Below are experts of layer 9 (counted from 0) of a mixture-of-experts language model. Rows are named router (the router's row for the expert), gate (a neuron's input weights, with its number), up (a neuron's input weights, with its number) and show model dimensions 200-239. Each number is 128 + 24 x the weight over its row's rms, rounded and kept within 0 to 255. Numbers have three digits each.
Before each expert's rows: "comes after" lists some tokens at least twice as common just before its tokens as in all text. This comes from a sample of Wikipedia text that the model never trained on. Tokens count by the router's weight.

# expert 10
comes after: "\n", " |", " |  |", "| ", "% |", " |  |  |"
router:110165135111156144091177091094113157093146110128150150113106113135146111136120111059135104133091158130134110098126120085
gate18:099094143148089130170137141127130159139167104109099134107142161087116132123162105115112180109098144142118146119130123135
up18:125133144126113086111152162142095105137085095141127132110111095167138156141134123136120093129175181095167133139126139146
gate19:116132161114136141153149152125113144064133174131087101143122132111189108101105154121148123131161148049131094138164076143
up19:141146130147155151110158151111098116120140122105099123104144156137193143149141126128162117123145144095099113142157142157
gate20:172177153080148098104122110151133099150110081098111129082110122135133117137127129116118139109157168163161133128107130112
up20:113115140160098152119087086153146113093099146113111114146139102129076123133147099100177116135147153177083153103128128128
gate21:109122140131101140116152120096150136162149169117145125131122134106103145134162104089138128097152152158121077150111134102
up21:102136097107153113114136122123124166132107148137132111191144129121153126141166124107120128103152099121156085127130109122
gate22:131143164061099170148118120149083136167142153143120148129121141137147163107116133081132107147118149092137146095098160131
up22:147176176103101144119115148127100096124142131137130112141112126090084147109191145130127106109100121139142179118098171135
gate23:114115120093121120109116131137145163125098128089112093148174142129169191092091143130142124084133102115118165094108134154
up23:118160150137142113110129148094169113128156160128135104134115090113171141170123127103149180153177088127145105121130109144
gate24:141133136114177136093162109100114124144142101144104114138124097108139118106149140123130144103139089122148134142142132154
up24:132149154155094119131135151123139099152144156130140134062164122140145119109176129130123097184086125168094090136104125119
gate25:129133127125157121119147133100127103105122123072105110136189138137131123160130114103139113121127128103082149106084111138
up25:129159136098143092125107178130114115118101093161111139086127126140118143149169163101134116158173152067167113156146133094
gate26:162098116148130134103119118164125147151151112167105144133131165149100134112135146103170103119128131102118161127096159121
up26:113112152096128111139114152082126135131119180098161094098144136115133104152150111187135139124141103132121144108155091135
gate27:098104107147161111167127116094185087153150137113121125124113089097117153117147126109105096064164140126139131108139074095
up27:108132101141157114138126134116124130117128133090122130135126146110119114080097122116146092068147182104135150125116087109
gate28:108142167150147138100119159104119094151165133116113121136080116143156117147143137082107123155154137120134071138122102148
up28:122117120135149123128138140123136116124139117122128115129108142163163098132162172111177082159111110131129129118144139151
gate29:141082110112146118107119170107120135124099128115080133150108148100123097130130095132108112131114136149184153137132127105
up29:107127098181162116143124160089133110152148110158130159103150148133123095113107113125156129122128104149163147170120159098
gate30:143113144153155152118168143082128087086098131124137111119133143152113132172102133153099097101114118167106099113141129118
up30:135159105130123103122086109142135153123123162176124132125150108094117121097152152130139129168147120160133160130123169102
gate31:099129092158133131110126182068136174142123133126122110165101145152113108182118132128117139151072102145167127098148183152
up31:143120155116126135139116145094156185158112105119138140117139151106114158138102117121112111155112091141140116156108141183
gate32:130081120085108128092153114117141095119135125139109127142124131127096163170108111149101099175123130182107119127085075178
up32:150169113156165075150181122118114129123086108106127134115155103132158140107130115131127115104101104127171102151118210112
gate33:136167142146143125106130114167157081109127168145109137119103145119140139141096139114125132115142171149108109156145138096
up33:143124134092078147144110135115085158166122078112118145108150156104101127097155122156134105133112125107129155081101118106
gate34:152159141171145147107158133116168102126157152121115118087149141160119136123106142109115141122119133130093151118115163128
up34:139057145098128103147097101107141164117111136144145095143094088124102072187151111134124142131132114166170091166112117125
gate35:142096135098097117135138103145174091109142133133123140165099094142139158122123102090066145119133140112156121135164160108
up35:144102109154107116138122115158134094118130125144104130124125100134163152168084123150105148156136143150079147122144141121
gate36:152134088123072131092158135096146104168156108153116172158114166140141135123113086084114104125133113140117147092145142109
up36:126149121123090136139136157130129130169130139159140160186096131137120105133132106108099140151162118126130143112103090105
gate37:101120111157102135158159138116129179158110115075133122165191130145149135158143099097121158113087135111156091142180152118
up37:110150141162121155152142121062116150099100151108123151161147138167140126150131117133105159090088156109140129128130139129
gate38:162134103164160089156140137127101152090113094162130130110123146127070171130096127099147141103166104097103198135181095072
up38:141146130115121109127136109105118131120119151119130123150137103137201139155162121129116120144153113148141077129099095141
gate39:137128141113123127135131102121106136121168142102125138090111154193141126109141113099111151171184143104161114137164064098
up39:124139151127138081146131136145137103112133109136143145129147097109138161133128129148129135115113157156092116136161118148
gate40:176085171133132118131124141125103144113134119144142107172146122102088108179097094142092205109088115122094129122139099132
up40:086108139120159139121145128145120172132159152150098149149129119139086101123139114140140125106083126114132112182121115097
gate41:144091126078172129119166157131116155096166118132106138138130138111142123130150067093128157146172160140115116126157125136
up41:127157144156132178109158151126094152175072120154163117130133122106067100132113162127126168101161080060120091111150135153
gate42:149165165168109100155127154140131122096129124101140179169170116098111118106123081139103149126134120117132139099143105136
up42:146109146131137156134142139152117166202144162114125122156150153131114132139103128142115127121110118149124143113111131100
gate43:130153096102135122124098143129118130144143121126176122147135173117132099126132135102125102172137149123125093125121134145
up43:108134138107104145154108148127126086128139130176102136142133124138129152138152123171111137109138110144132142129140126030
gate44:103122119132152145166151141116093199108085133119127133106127133103118133148125133165124133133145163148197100131125122128
up44:154152100161130152084114089150091099138162152133116124132117128152120123136129114082122147139092127123100125113127101119
gate45:110127071144139152163104080097083136114135128164135134096138153148112103066106097125131125113158142132096155133145114162
up45:148130114170141154135070136094122143135123154162127110152111144153102164091132108125148108145127140173121137107180174130
gate46:127141125121132099123112158104166099119130139106121142165103141151124151117121154158064121146171134092121135113138129129
up46:167101131118089100150124107119108111089141178130137139127103103187123109139148067112152128132112107104105103090132157106
gate47:100129156113143122143146118136115130117166122134147173124118173142108141133101146116126147123099139144116164123119145140
up47:069063106134169160144127121181140095127080152101081167097147132100133140161137134130114145104117127140126148098124107104
gate48:120108123113099096162102135123160096087172093141107118134107116109156077113126127119115139127118113163100112100138173117
up48:135148137110119128162128144122109114103151105159107129120125121138144135121124111117121132070123140124121099064168146180
gate49:126102156157084144132141138114093154115171187118145107109120140130134111144173140122138149165119149133109152177134092131
up49:107090092145151130117098139123143133179150069123128143132140118124179162097090135120091087133179133113138094129121157127
gate50:112180142139110106121140182151157137123135123154105095106115123095130112099111153109111129142104144120115131135137129118
up50:138130081110124097129129103125106092106185120122132147135112139159138113075128139163118151116141133089138114135088103151
gate51:131106103117162120175166092110104146145152118086104148144159100145085160105083114142122145137120101135107146132083096128
up51:128142097131129120155151163132106168147158105099127148110132138105140186130164111122138108140142119116145127118100126132
gate52:153145095107116110138134094142139138084112136142152112117149102144128177157098093153127075142101148081097087097146131104
up52:138142142122179105111139117139093106143137129139127120156120130140097121128133144072169114130099143118125082137130137123
gate53:163144134094146139122146152133171083112084124150145123181093117086140119160130148120164165115124130130118158154149149141
up53:138143095117143088159153110147109123088127121129134105132071082127119117097136123128179122105136115101134132195134110171
gate54:150114100135143122111130135107142144124167124151147127141162120158123120138102083129157116172164101089154104107121144135
up54:137158150164043118127116140134129117118114133117143120124127138117134125074124141157160131134115152191114135128139069097
gate55:131134083153097132104130097164166110081118117136138117159168142103174138112118149137162151084127126106125094112153149117
up55:125162157101133144114141160136129145115120064162112139117127115109128133119119110081128139107134109161155143125162174115
gate56:159148126101115169148146148116131119103150133108097138138107129168107131098096094114084192114127129134133140159126145118
up56:127121109150133151178102146127154165155097106076139127169132117126122090079123097104135128115120144077156145143109145112
gate57:090110116144176147112076145093144122090167139132108133109093131174134118112057117145128149168119086141153106157132130127
up57:122160140119123140131147104114094128118099138096120129110145138123075130132107136107100161137124125157102157131127113088
gate58:161133102099149108141124131157105112105154100146110103129082103142081133121096118133139106139137125089106165097122107172
up58:166141141157136095100146096067108134101139119144149086160118119153179152105136114152156108093096090132124115138107170130
gate59:089122134131114130152150134142163124127130119113111099101138110139094136120111139119157126152169092138081115142146134166
up59:146109169167147110114202123118186111128104102111108098116101127121118188143125104094156111117158120127108129087130118152
gate60:146111139145104153143127146109160159120126141096126105093130147114120132131133133151111116102102196091170165114103132122
up60:105131162132159158169118110175099139132106198116121124171103188143107153125137102142125137088089153120099125120114139079
gate61:134155112091106143156141150102104124160146137113163121125116139132120152134184114104136117145113087113103123146181127110
up61:178138104126099127127150130120098116145146164131150113118113137166114160141134101144107134148125074118099104164176145116
gate62:079130109140144126146102170081139140146132140153145112168133092134181130164138113146137097150157118129105116104129110127
up62:161141107124139092104115118107141113150111067125087144131171112168123147188127178119146153176155107128140167096109160099
gate63:109133125124079085127126124145126147084142097116144115108180153156145144162156123117159142142126154123119097131177156108
up63:114160131127118177125121098158129152163149116154127128139143159130132126139122152125152142145148127093109121122109116132
gate64:146175129119124135143129113155172116146161169165167129104128133121133152111142153164143133142131098103126107119111100141
up64:096159175175112112126097144168140095134118124101133137143113138121094176134130165110106132134140160087111110104131112166
gate65:150153100107137091132124133104137072117119105098125135122099138161113127159130084139123166161142143122125118104122121156
up65:079075134130096137139140109092146112111146158158155097067109114184124135147142137123130107070125112088100149099067134118
gate66:104131107119122131143138136122093137123119144172133124098087111143149112119147159133122141173133156129094105146111134128
up66:134115133120166149138077098125133116145166110139145148096111127126146112138125148105087127104087142118125091147121127125
gate67:152131113135157137137136156118094121102091136118131128119160135095098102104111094104106150111115147107117135102126126089
up67:128100142071120187117143132142116111085135175128137124158064124117130116137174120138144107118125110133155142147118137154
gate68:088117088128163141130106128150127129144128093096149143101132128090130142142165118122129159131114122105170119096116112104
up68:129111155128131162134099140092126128136152116115166143138101120138116131163186118089102115134134130127154130105143115122

# expert 3
comes after: " | ", "–", " ", ".", "; ", "0"
router:137106156130134130110088118144178133126137117100143116107135147126107124153074092146100144128123101135117109139113132129
gate0:128129118158108105155156144117096105122126092169116136168134145128122170134148157132199084128149130138123125096119130132
up0:080157158062122143129117145129121128120124158096149122138128116102146124176094143155067171137140122108127119153137113136
gate1:141092132153113114162065075109110172122142125102081145118140147158138119111137101111137075096153135123138151118105133133
up1:123155132112139123130134129103115117133126107132136103146128140141105148153136150094136165122106127093130128123126115117
gate2:117164108072180154165143094092102094157098101109127104081115100089113134146117112170158113123124156122150129113122141114
up2:103126096113128134125130150118078116132096088106100179116135127103133121136071130156128168110144186111112118109131103105
gate3:100118109095106103127134165136199148163109092134130104124150118152122133125112107112143114101174091135114102135155123106
up3:112124153135134140137114155129138138112181158134154147133154133104157144109169129126123128119124147122137129120132123132
gate4:108126103126140088158150117093176090140158151115165116145141113185097126103120127140107122121078094125145118139123121121
up4:100172152117050110120106140081167118149150139165147176135105125133116124141105173081162159100114147135093126117111105105
gate5:118136137167122151138126147110156167135079145125143154127133105093137144128090142165112121116136114112121149155133133156
up5:125129136162156119106116121157178169152123145162135162139158124121147136123074203117139094109100103136158110154103152158
gate6:131127114127125127123127152089146144098112128102127123130159130150123090145129089105112117111134157119158119138127100114
up6:130150118125107110181141134098143121107101192099123143097165114138128120105156086128124127112145124130144160138089108147
gate7:121167111150136133130059139142139127162139104122099153100127101139095143126128143139124124154145168081125116142128119153
up7:120143136114154142157168147127143094060147141124134156126153157156151116099118128107137129124117129132124144120142147098
gate8:109095075158121145129129150110156139139116144106120146128106115147111126165108090106136111142104118154160123146091145142
up8:183085138132096112142124150138111132145171113114126095129107110128086129147157129114109124153174139141132129094101142092
gate9:153129098098173097156147131130109125150165126120086110141130108171146142157069169135108130127114134158112094135128140113
up9:119140151131109167111157102104128107118140118126178103160115108113102135089184099133132125132121093102144182143108119154
gate10:165147099150110136113129130145151127132120122168112090102147124088102142163081139083127137092122135117132157102134114071
up10:066124126129109136117134107110124145151134151113152123153145113149141122092119102130131126123084146133129141156113145170
gate11:097094115117116087120094116142171155132105084140124103105152112128103123080142096095169098135140095160134107154179105180
up11:114142137185127101155123137100143092128129103122138122117090108121119114106163133124137199133144125167144121146109108133
gate12:124153112145168139183170154136142147119081094116124131160168146131121135096132126118154100117148070163150123097084146143
up12:123125141125139180111147170110097131099113108147107116087182142091116122128138109080121115134105094144102127110155129116
gate13:098154130167087124181168168141211099138094113134126128118164094114125164168086134100153120113106102125112119105120134116
up13:127124116132151109132128129147196136100144131106120079090123147136141114152090139121117142083110155129145129117096124152
gate14:158121109086156171103103095154130108109140167062136107118081104121123133146099116160095149165174065104129136096152117098
up14:140136118093142108066118081134129104133092134090122136158117128104104132123109153144151113111134119121096140165119088150
gate15:120166148102108171104126100122126131138111129107154151131134118151149157136139130124134119117083125100149091112118078143
up15:117170110137099153154126096104090086127105106111156149156091131159177126145105156140102127117116153110126101090148087133
gate16:175112132156136105099142150154158126147180107133134114156113147097131142156144126109142148120135096149104128130135114168
up16:125114142090098101171056117108121122111094155110114120133102126117123121117128174162127115097113108119144097121124103117
gate17:126106139091112125089160143132090117102146152146146150144119112115095075118104166143108118096114100169133110123116060114
up17:147083100132150113133148142091136150109104078123133111155152175101124146113126075142154074161152156079096140131160127132
gate18:117088116128154139128120164115094120154170157125121087116111128131124163133110124141145101095159101135118124144109096122
up18:142150131149113103129119137126107176101108131149164133142159074118097102127140123132102165120105160115166119163139173090
gate19:134147130164122102078118127097135126112135137107124157091135181130138140097133132159157121125141135099134117086152108110
up19:185163124169119185138147143109113180118167134124093124132132171117137095089121134110156114115109150128147114084157187146
gate20:133105129115115130138163146142117127122121123097158091132193101162151176161101118130163154146147136114117124169101142140
up20:149112121142144139143099088129087125117123129165142160094148139132148123100148103156179140142176168114127155107103152107
gate21:111109110114112131094084175074148101144097102108146140125147125131146119129107130146122145091120153143129133136140063145
up21:145137125134118097128120092122151133131124163152153118110144122151103168137115105125106162175159113129068142080117129134
gate22:096133076141154118107100158081139147093176091103145130100127148131138163151101110120096118105131123121125102135161142095
up22:147088121114134103074127179120157084141173122167155141127094137101085074148142116134112122178111124147136113169142160143
gate23:136090126137147119138120095167134128172121168110126119143122137126109065111088092097128105104158122147118115144124127162
up23:156099140106132094165135164149126120149126108159110122090135154135135107158074105123179106097151125117113135154150135125
gate24:118138100157136188137085083132168115127149129106145126103125143116113141139110125160150134102169139140110129152093094180
up24:126135126179136126133148138140124107110188146103114140091116146115108126125159161149089127145117142141125099157160091130
gate25:123152146154141135142109151096173128135102167119134140132078141139150112149122146127143118135098165156148118104129145113
up25:145141128117118142157128133121145113127096144110148143109120130154122122143130153154138126133116155132125118087120146133
gate26:115115130146124099154156162117162105150108138150117110102135105161168142123086129158130174100122127124121113168106118106
up26:124136129121103111142122101139123142121130097151100125157116148137154147166138145123156131113126144149111185112112146135
gate27:169105142137073141115112151134148122104082141085096110127128140150145100140142095078124124139146129179135133108119156104
up27:153111137175119131128149130151125090160171121158118093125103101159112078122115160138108140126160089099131132118132145145
gate28:096125114133156150138136143145133173092082104096111154122106139203100126119107100125149109131125138135123157092142109130
up28:106106165106125112102144140152122113146074125098168123146112160133076117090133126137153103181139120171106179149136131162
gate29:153147123153125149097161163120117142116128161162148129131117111105120148103092134125177120121104132098155095127134096135
up29:141170151133137095135130137094120143123148117142122117130126117120116156149183132172138135154174102191081184128100102144
gate30:111149121107131098124140115118122140111150146161097134114104133106131125153103087131130129095126104095118124108161113100
up30:137108161159102107134146130148124144117153132182174055133147144098154100121111087136122165149091150150115130082154131057
gate31:138111142147141122083146160129135140138161096072159097121118156113100177120174134113140100114138129137135170130099114120
up31:124098084152097109143155166136150127124161130128159109141168139149119148130092171101109128157111122145140117163139162118
gate32:144135133103125124129159151190116083151115147072165121142101176134095113073130164175129168143168136125133087103080147181
up32:153140104142123113136088109059142143097142110167100118154132115118157121146108118110131105103124134156149137139187116119
gate33:136138103162150144155101143132115106118106109149112171148121171155103156114110143151143152102110124117182096149134108120
up33:137148178122156086124140101163096160143141175102151106159110110101109088103111163147134129139139133131109183122106149112
gate34:109124137167109134097148123097148130124112147138142112098150089159112085114145129110110103089129115100158115117171122159
up34:077128118144110101129141100111157148122158132120144121088145114124125108127110125119130157136131165091123138102132130111
gate35:155137138102155130114140090141123133133178131128138137096136150088120134161125150129145151134147157158145132045129121119
up35:101131126098115145141101155146095125074114114106130170146163137148129153094147139144113161111104129095112136186117108135
gate36:155114127130122117139089131161164154146097135138157166107095071120152139128060123117143116101111108146092090153134074100
up36:098132097151145109070176104127122131110128150104102080132147181113145172139139144113118118144133104098128126111083147122
gate37:113113114095189148088133114137141118161123135104112105108115131134081147134118116170093153114145152130125108081136109089
up37:105102135136145121091114168152161160153096129099129093114104117111170114133146133065139058139104121092167123162129150142
gate38:145158115166108165147136120092150142133137105163133162095113139101162093142179084138114121117156102149151092170068114149
up38:128155107156106130145141098078139148125123073156111165095131120148124107099188119112079111093127108125108143153113112123
gate39:086125136130124127129143162138156067141104120091146108096152136151138130148097096174150144110110147155136081110113149158
up39:129130126124124124140128071144140148146169128138091137121110166104134132087145138136136125159118120114161117115146124090
gate40:118077110090124147130134141165160153137079153123151081127107108136100110115100095142160111148106121119115144126153109135
up40:126119143131140165149122124140146069147096151134189134151114118113124129124120146152146124105116092098124148139162160134
gate41:125121144091135105138111156161057133131153130115124152133123111118128114160127116095104139143128128099113112132139140140
up41:098144118097093163129123145143099119173108070100147134148077130129105112137132150175128116151168087130162102127175051132
gate42:107108114126133135143085132141119144148131135065157095132144157084135130132136119155145133133118160138095099156110090124
up42:117109165126105093136135122136112119105115142129150142083073110128091123133136100111131077088126092111102149116129144132
gate43:081117174124122157126093155099117114116144127112149126135072159131130130131102125155173143135124163118172149134158118153
up43:149154084146122095105155157117138134151096134106148094134163124115131150095164140141127133123153149180124111103099152120
gate44:109101105161157108144160142147135104069155135131129143120110168128135142182118122122118163111122144182113157080119133110
up44:090109126129088153099134125087134154166169147112121152121103118148130144086129123132089134165170125112151118145098130149
gate45:145095100127136127116122137176181134120145154151137144092140164145098111132153108119149140142175126160122106106176152126
up45:097162123140133102133140108121110103120158092129101114095142091126153135112140133125111189109173135146100116153115140134
gate46:122099111150152146125172091123113118165132101110112116141139174106096115147086101098090150112094138117110116162128146154
up46:090168143144156150110059180101125116154162144159128124127037154117112120117129129128152115149135167174122137104117139116
gate47:127121176134124127138134165114090128114107131142092127152115145120112140109129167153087098159145145134135138135101112128
up47:129133087139176112114127118135129153109142113083126120074154121141119115192132106093165083129138084141084142097146151132
gate48:095162125102129139109098135171120143124116145120112130124139124124145118173143168121116157120136157130136118144118136104
up48:156123117158111134148149132101108122148119104127130104117104133114115127133131107176154132153161124109087157109155105111
gate49:163135154181099129099115119158113118162123084145180119146141125115094132117084152146123113125104136144081128122113115145
up49:114114120118121150128096149114134131113120124081145142152132129127164141186151112085137082098122150090150157119133114180
gate50:144108177116160097144131140144158146140112140137086103121152109137144169141122098137151105141096152157157134131170132114
up50:112145093132115146079117129086165120111125148141126153140156119119120169165120112101131144124147123156154108119097130122

# expert 9
comes after: "1", "0", "\n", " | ", "3", "4"
router:151102171148150141121118189112168098103110152145153103129090160134095153152083162109147109107082120123128147150133109136
gate18:107143124134152131118144121100129147098123122105104104109114142123163129122149151129074118151138148106153096119184123124
up18:127155088171090166160188112130100107136112119125102112136123144136144155114184122147074151131132116110103140107181104215
gate19:090132139152121122157146074101107148160140124123122108125099118081123120135099126129128154108108119188119096147120127159
up19:146157097106156133153124141113103102151173116137113165112147115102097165146115135118138150098137124191130104127127106121
gate20:110150098170157096099136138135132088086139167107166125123137120096182138142165205101128077103120097181144071147149117133
up20:132118115107100171141140100104106167149076118173112120118112121160128155101121092153158172127200101080132137084087104145
gate21:119077118158145145118102136086125128106114135174152164142122178085112147129119127146138105103107169108132110133122153146
up21:128106096157131108180123115101157074120069153137125103106157130127119142128113099130147104111119129069090146154163121176
gate22:093137179093144151091147133143121081107126115136148086173124148106134133114126117089128139107133122118110123119117155156
up22:153105098135104092160119124110123158172109150135094148129124116127125091144158126175146136101118143113122120145152104090
gate23:117157116126122145127143126117108169113084127094150121109138117110141138105178169146167137084122113124151110160128150143
up23:108162118141083129121101118149104157091111115125165135084108118106110136111126135119133127105093102154202086164140115123
gate24:075123119057147134120098168154126129095161135147165121099128117118086101135108144093169151126113130117152120141120118138
up24:145120130181125102138110120145162119105156154134113138079109120171106131163157115173101149138171163133171130113183164135
gate25:148122111186134127117133135155145097101120137172115146121133151131104170142133072127111158163168089121149109157133135134
up25:134168173156143125080114106161140114120112120129134120107142144117117124102157129085140114148083104109136115163098144148
gate26:115126134156121150143150136122117072130130161135109111115096126137070127113115140123123111142150185108094135102080118140
up26:143112147133144153134131155147127081172096101109101172101134150169169128127113129105107130146128107138122115096136153105
gate27:127134128122140134095119110148107147111134147126118117142171110160099148170097110137140126105113094086122112135160152119
up27:111107116153149134141144096132143156116118125097126137126170127130131130129116086108082123092112098107147126162133123107
gate28:116072084131122119128128132119141148075170139117140138085108099137116101178097105111120122118119071129110139105106086081
up28:128095156142159139123167151151102128126154120142160146093162073172131147131114129125130133138130148126119134114157118097
gate29:147132094120132100138098175092157123139130130101157105100132175147132150090158141129106106136176134083148157137157086112
up29:149144158077130109167106119084122132115099131137175139132161141155144144106136087132093137153140156084141130135092127130
gate30:130102126117139144136121168179162074119113115106175093134141133123099152158104101150111125111160120132143126134132125140
up30:145097164150150121117089147148134147167099124128109119137119151065129107124098078130089145110130120153121098153137116094
gate31:112112096121098120102117156170096099106140149127148173142110159089134087152150111127133154140159115135144116103135134125
up31:148133176159110066121069098104132160139135099135124128139119103111129108173152073165115134130157148116128125134134138105
gate32:158114160115122141138083119136146147097164121163188119094114119136157137152084161120086139173126094109139155100150099109
up32:116119084176143108097111167105112099133167095158122101151114122119084127114141116129134134122155178082128169110166099152
gate33:113152123116144093121174073140166084165123104132133096113127138132157118136140090123088097062153085101133126063092133132
up33:167158123096161120100163083101159159135118087120123104107114131101122119144113060108128124105123079131134128121113107080
gate34:087117141117142170164136129121093122136079140113135120142128127135116165131176116094135130123112133125135110162119092084
up34:108133102115113117144126126123132142143097121145110136175130107138128135095151111131141135102142106137124104136091090129
gate35:137136163114120121143140156109154136157098132123120089148103092091161140110111160129099145119149137174115125098142122135
up35:124111104162124110126161100134114110075164143116104151152154131177125145099156104134121107181116119127171106146130130107
gate36:127140115137167144145179134102133138163153155100107132124111093118142072130158123138124170141111153105130108108124142150
up36:141147161155141125166142113141130153152180108119090157111132146149089131141159103134106179146155143131122107145129124122
gate37:133134055096107113086144120125125135117114124140103100100095100130134116136158117078151094132109144135123138075104124160
up37:118105087151113120088140109182147129105149158131137100112125109109100122122116164118113134142143138140160084143130114130
gate38:110085132139167178132162131124144178094127128104152130179134172110074125163136161131167072116107098150115084108105123143
up38:152084108138121134098159090077129105119105116156101151166156123152124133136127141160109208142127107124121103120142102130
gate39:097177127131140124080131174100136120141134139176148133146109108130082112157088129147126157171095160173102106113103131127
up39:156120137101147155134105056129121145138103113095117087134131083115151140093156122082148178103124089163138138164085154134
gate40:127133151117146079150112176103138095112104147117118167111130095121120170122126133147136135142169092134122111125132063121
up40:115119132075112105145091136144153113120112092133129144172131140127122180139153137064133148158152110162145105125112074178
gate41:141117160149138141132126159091149148089153154131147128149133129122079136154136108153131138175113107132159116151108146107
up41:102148136116154136131088150103133127080131144120123118152137138128191150119146126137122135134151137159126113093115141078
gate42:160106129168178102106110155154154168166147112109142128112131110130185155140113108116148109150125103123125085111115093120
up42:121144150099138140123133137118106151115135170131131142147160132149104124149143120123152138101139136131099137119148145115
gate43:144141104178160146138147165146114166159142106141163127110118133154120123163096144136152120130115112165159141130145105115
up43:144139125085134108088059104135165118085124109147121164119111153086142125080144141156127161096144136146158104145143153112
gate44:131085139131179104121100145118191153096172164108152140098121143129155152129129108151135086145113083169174117148133159131
up44:139135132138104147128111127171145106112082114093108075178172092128123165135124127119120158137129154105119122155154135119
gate45:103104110137090103174090135153148140099134128140132183120056137116100139161128142164148135160136132140121099123170111149
up45:102093124167129116156143129062147148128095115137135183096149116125160159142149160097108116151123166129125132143144106098
gate46:137107158157156089114130142082125140144146081130168124113135141096136142129151075123106149096146169126161158149132101190
up46:082156108126134126109105156144168168088129124137134140127098118156151096148106137127108141137122133143102098084127136035
gate47:111123129136136135130163148115112155108114132161148129083180144105114115110097191170104148148103157083153124126123094128
up47:143173127168116145106137098154118129183163124103124153165145126099113116151114139117146144109116140178084147141098117149
gate48:135102170169142162133090156155104138113122137117107111122135146118139129140095164106150158050135142138102074126127093112
up48:096139121146125110146124095157134126126147089104168121155136124118083178118118123123165116101110115114154114133125092156
gate49:139072145150141113126108100142120067113100140082111145104158152092114169142157082169153129123152149133111124148107112187
up49:090140182125132125138164122112114144141105108127154108089182151122151126118111129120129143128091114148134100146092177132
gate50:137101109113140155102153132130112091075129120175140095109127114095136118121133144137124194129109175150148134121138135087
up50:120131166148112129160093110058139145181163129100119167141139144132104082160134122141114106105107116106156144127099138135
gate51:150058104107118128106112156103110097108165144090157101116119149120111147163103118166121155105121151104152175148122120170
up51:130108150121155152103146151144102147156143110101109121119127133114143119149124170109110148112096097146134125156156114110
gate52:198098074154132107118083126101176121113122102162108113152097096152117182154132099087135089108154100126095087143092134153
up52:176126098125145094110120098106150126140129094165124113119083085119069136133114140109151127141116138095131114198127161145
gate53:110148153124101129098130120097147168101089154150080157140119153158131120133129099134132148120103106141143162141087196120
up53:141108089101107108107097163082112117122161123125112093118071115122140106164127118131081182099091169091151108101169095134
gate54:161162162147125131122126144108157136159065136120098167081141125122144091182147137133136147126102125126161158174090091118
up54:123119120118142084103134113188126166103130134160147149121119111123110141130130127084143086120144101157150133094110139121
gate55:154134115186155103127094112101083104149131129126130140091151136117126147161112120131103111143130134114142171126147085123
up55:124130086126088112145135135145093068171112177108135165150111129146134161121122122164161144158160156135110162143138142135
gate56:156140098159153159112120140116153101122167131155110124085137138163132124163074113115139125104126085134130107167111118110
up56:110175151132167153151116097116117128109112127169135084132130094152093135149100091135093149099146098135130135118139091097
gate57:146148114138179140134102137094141142109101145107103128109150130162138090112095155114146144151078108171107100118129098157
up57:110156060144093144091127089117153095129125079102123167106105139128110132112130139125134104125140164110152075125155168123
gate58:120114152153094126071104142158184113153132138086105124121087124135126129129146125114111143114142106138107137141130103113
up58:132087151141080122098110111125115122093129144126139161146117112116107118134136113130134154104124130101136154117145107106
gate59:136129111111156156114129153149093128122111127121127100161113099150118131129171130105169125151113137105148093132055160119
up59:110127117146109091110123126112165102136137111176124135140186163112148145120121110123085120111170133121114136108195160127
gate60:142094106120078158117117107150115095125135163143132126108138136138109089145122083121130152137129163120131090155109101163
up60:150150150092151144122142109107125142115139138153147134147140136105112111129114124138160137118108127139105153103111125127
gate61:133132103136172119112098118111145111123107122104130086125121123147136120142120146128130119074126178129152100128131163087
up61:153141131087100145169152136138146101146145164156161134134127125141115138098103118118091124126118153148174075107108124117
gate62:178078115157131144116153145143119158116112119135126127122109142159133119105146151134117101089083138107097101154143101151
up62:163061148103124135150147141152124112147112089123100124136136088139098131138119142151149144106153146125149084156122117136
gate63:128109085087126095192101122159124160101077135093156123103139119082114140140105115120136143103155079138124108137155123137
up63:129116127139124127197093117151126124128141128096110100139141080105092145144120139123127174094160099087080081166154163096
gate64:093100110121141125142161122151131140055119130171128135136135073154145151144118083113090138132180120109137142110165141160
up64:158152133112136122156113128161100100140111154141134135142128181091148101115137110131133122109096171163118117159119152131
gate65:143094173172133132116128125091129109127151095146124147119131156094117093143102136101128085140131128177145156125160099115
up65:103110141122054130152126156097127144123124097144172166123100132088108084135151133126156103158125090178122124120115134117
gate66:098113119131125126130108124117126108173157110142144089132166155146153130149125115112123130122158118107148144111160132076
up66:121103107111098128125099152116113080065181089115165111163154113120125169117164126125138190102094093154115149100131153099
gate67:105107133105133132145145108118172105141097116140110162126132148196087139126093093113160137131128163134158140113106129138
up67:138113139137120129127134100158100174141107132140128136134075128108113113073135115123112148166113133159157163123085091135
gate68:193126125147091143114082138111098146143126112107127078128152114132168099120101153102155155131139179122100119106141129124
up68:058128126114152140177155135127125117139149146149132117156113106131126150142101159152113105094159080122114100162098154153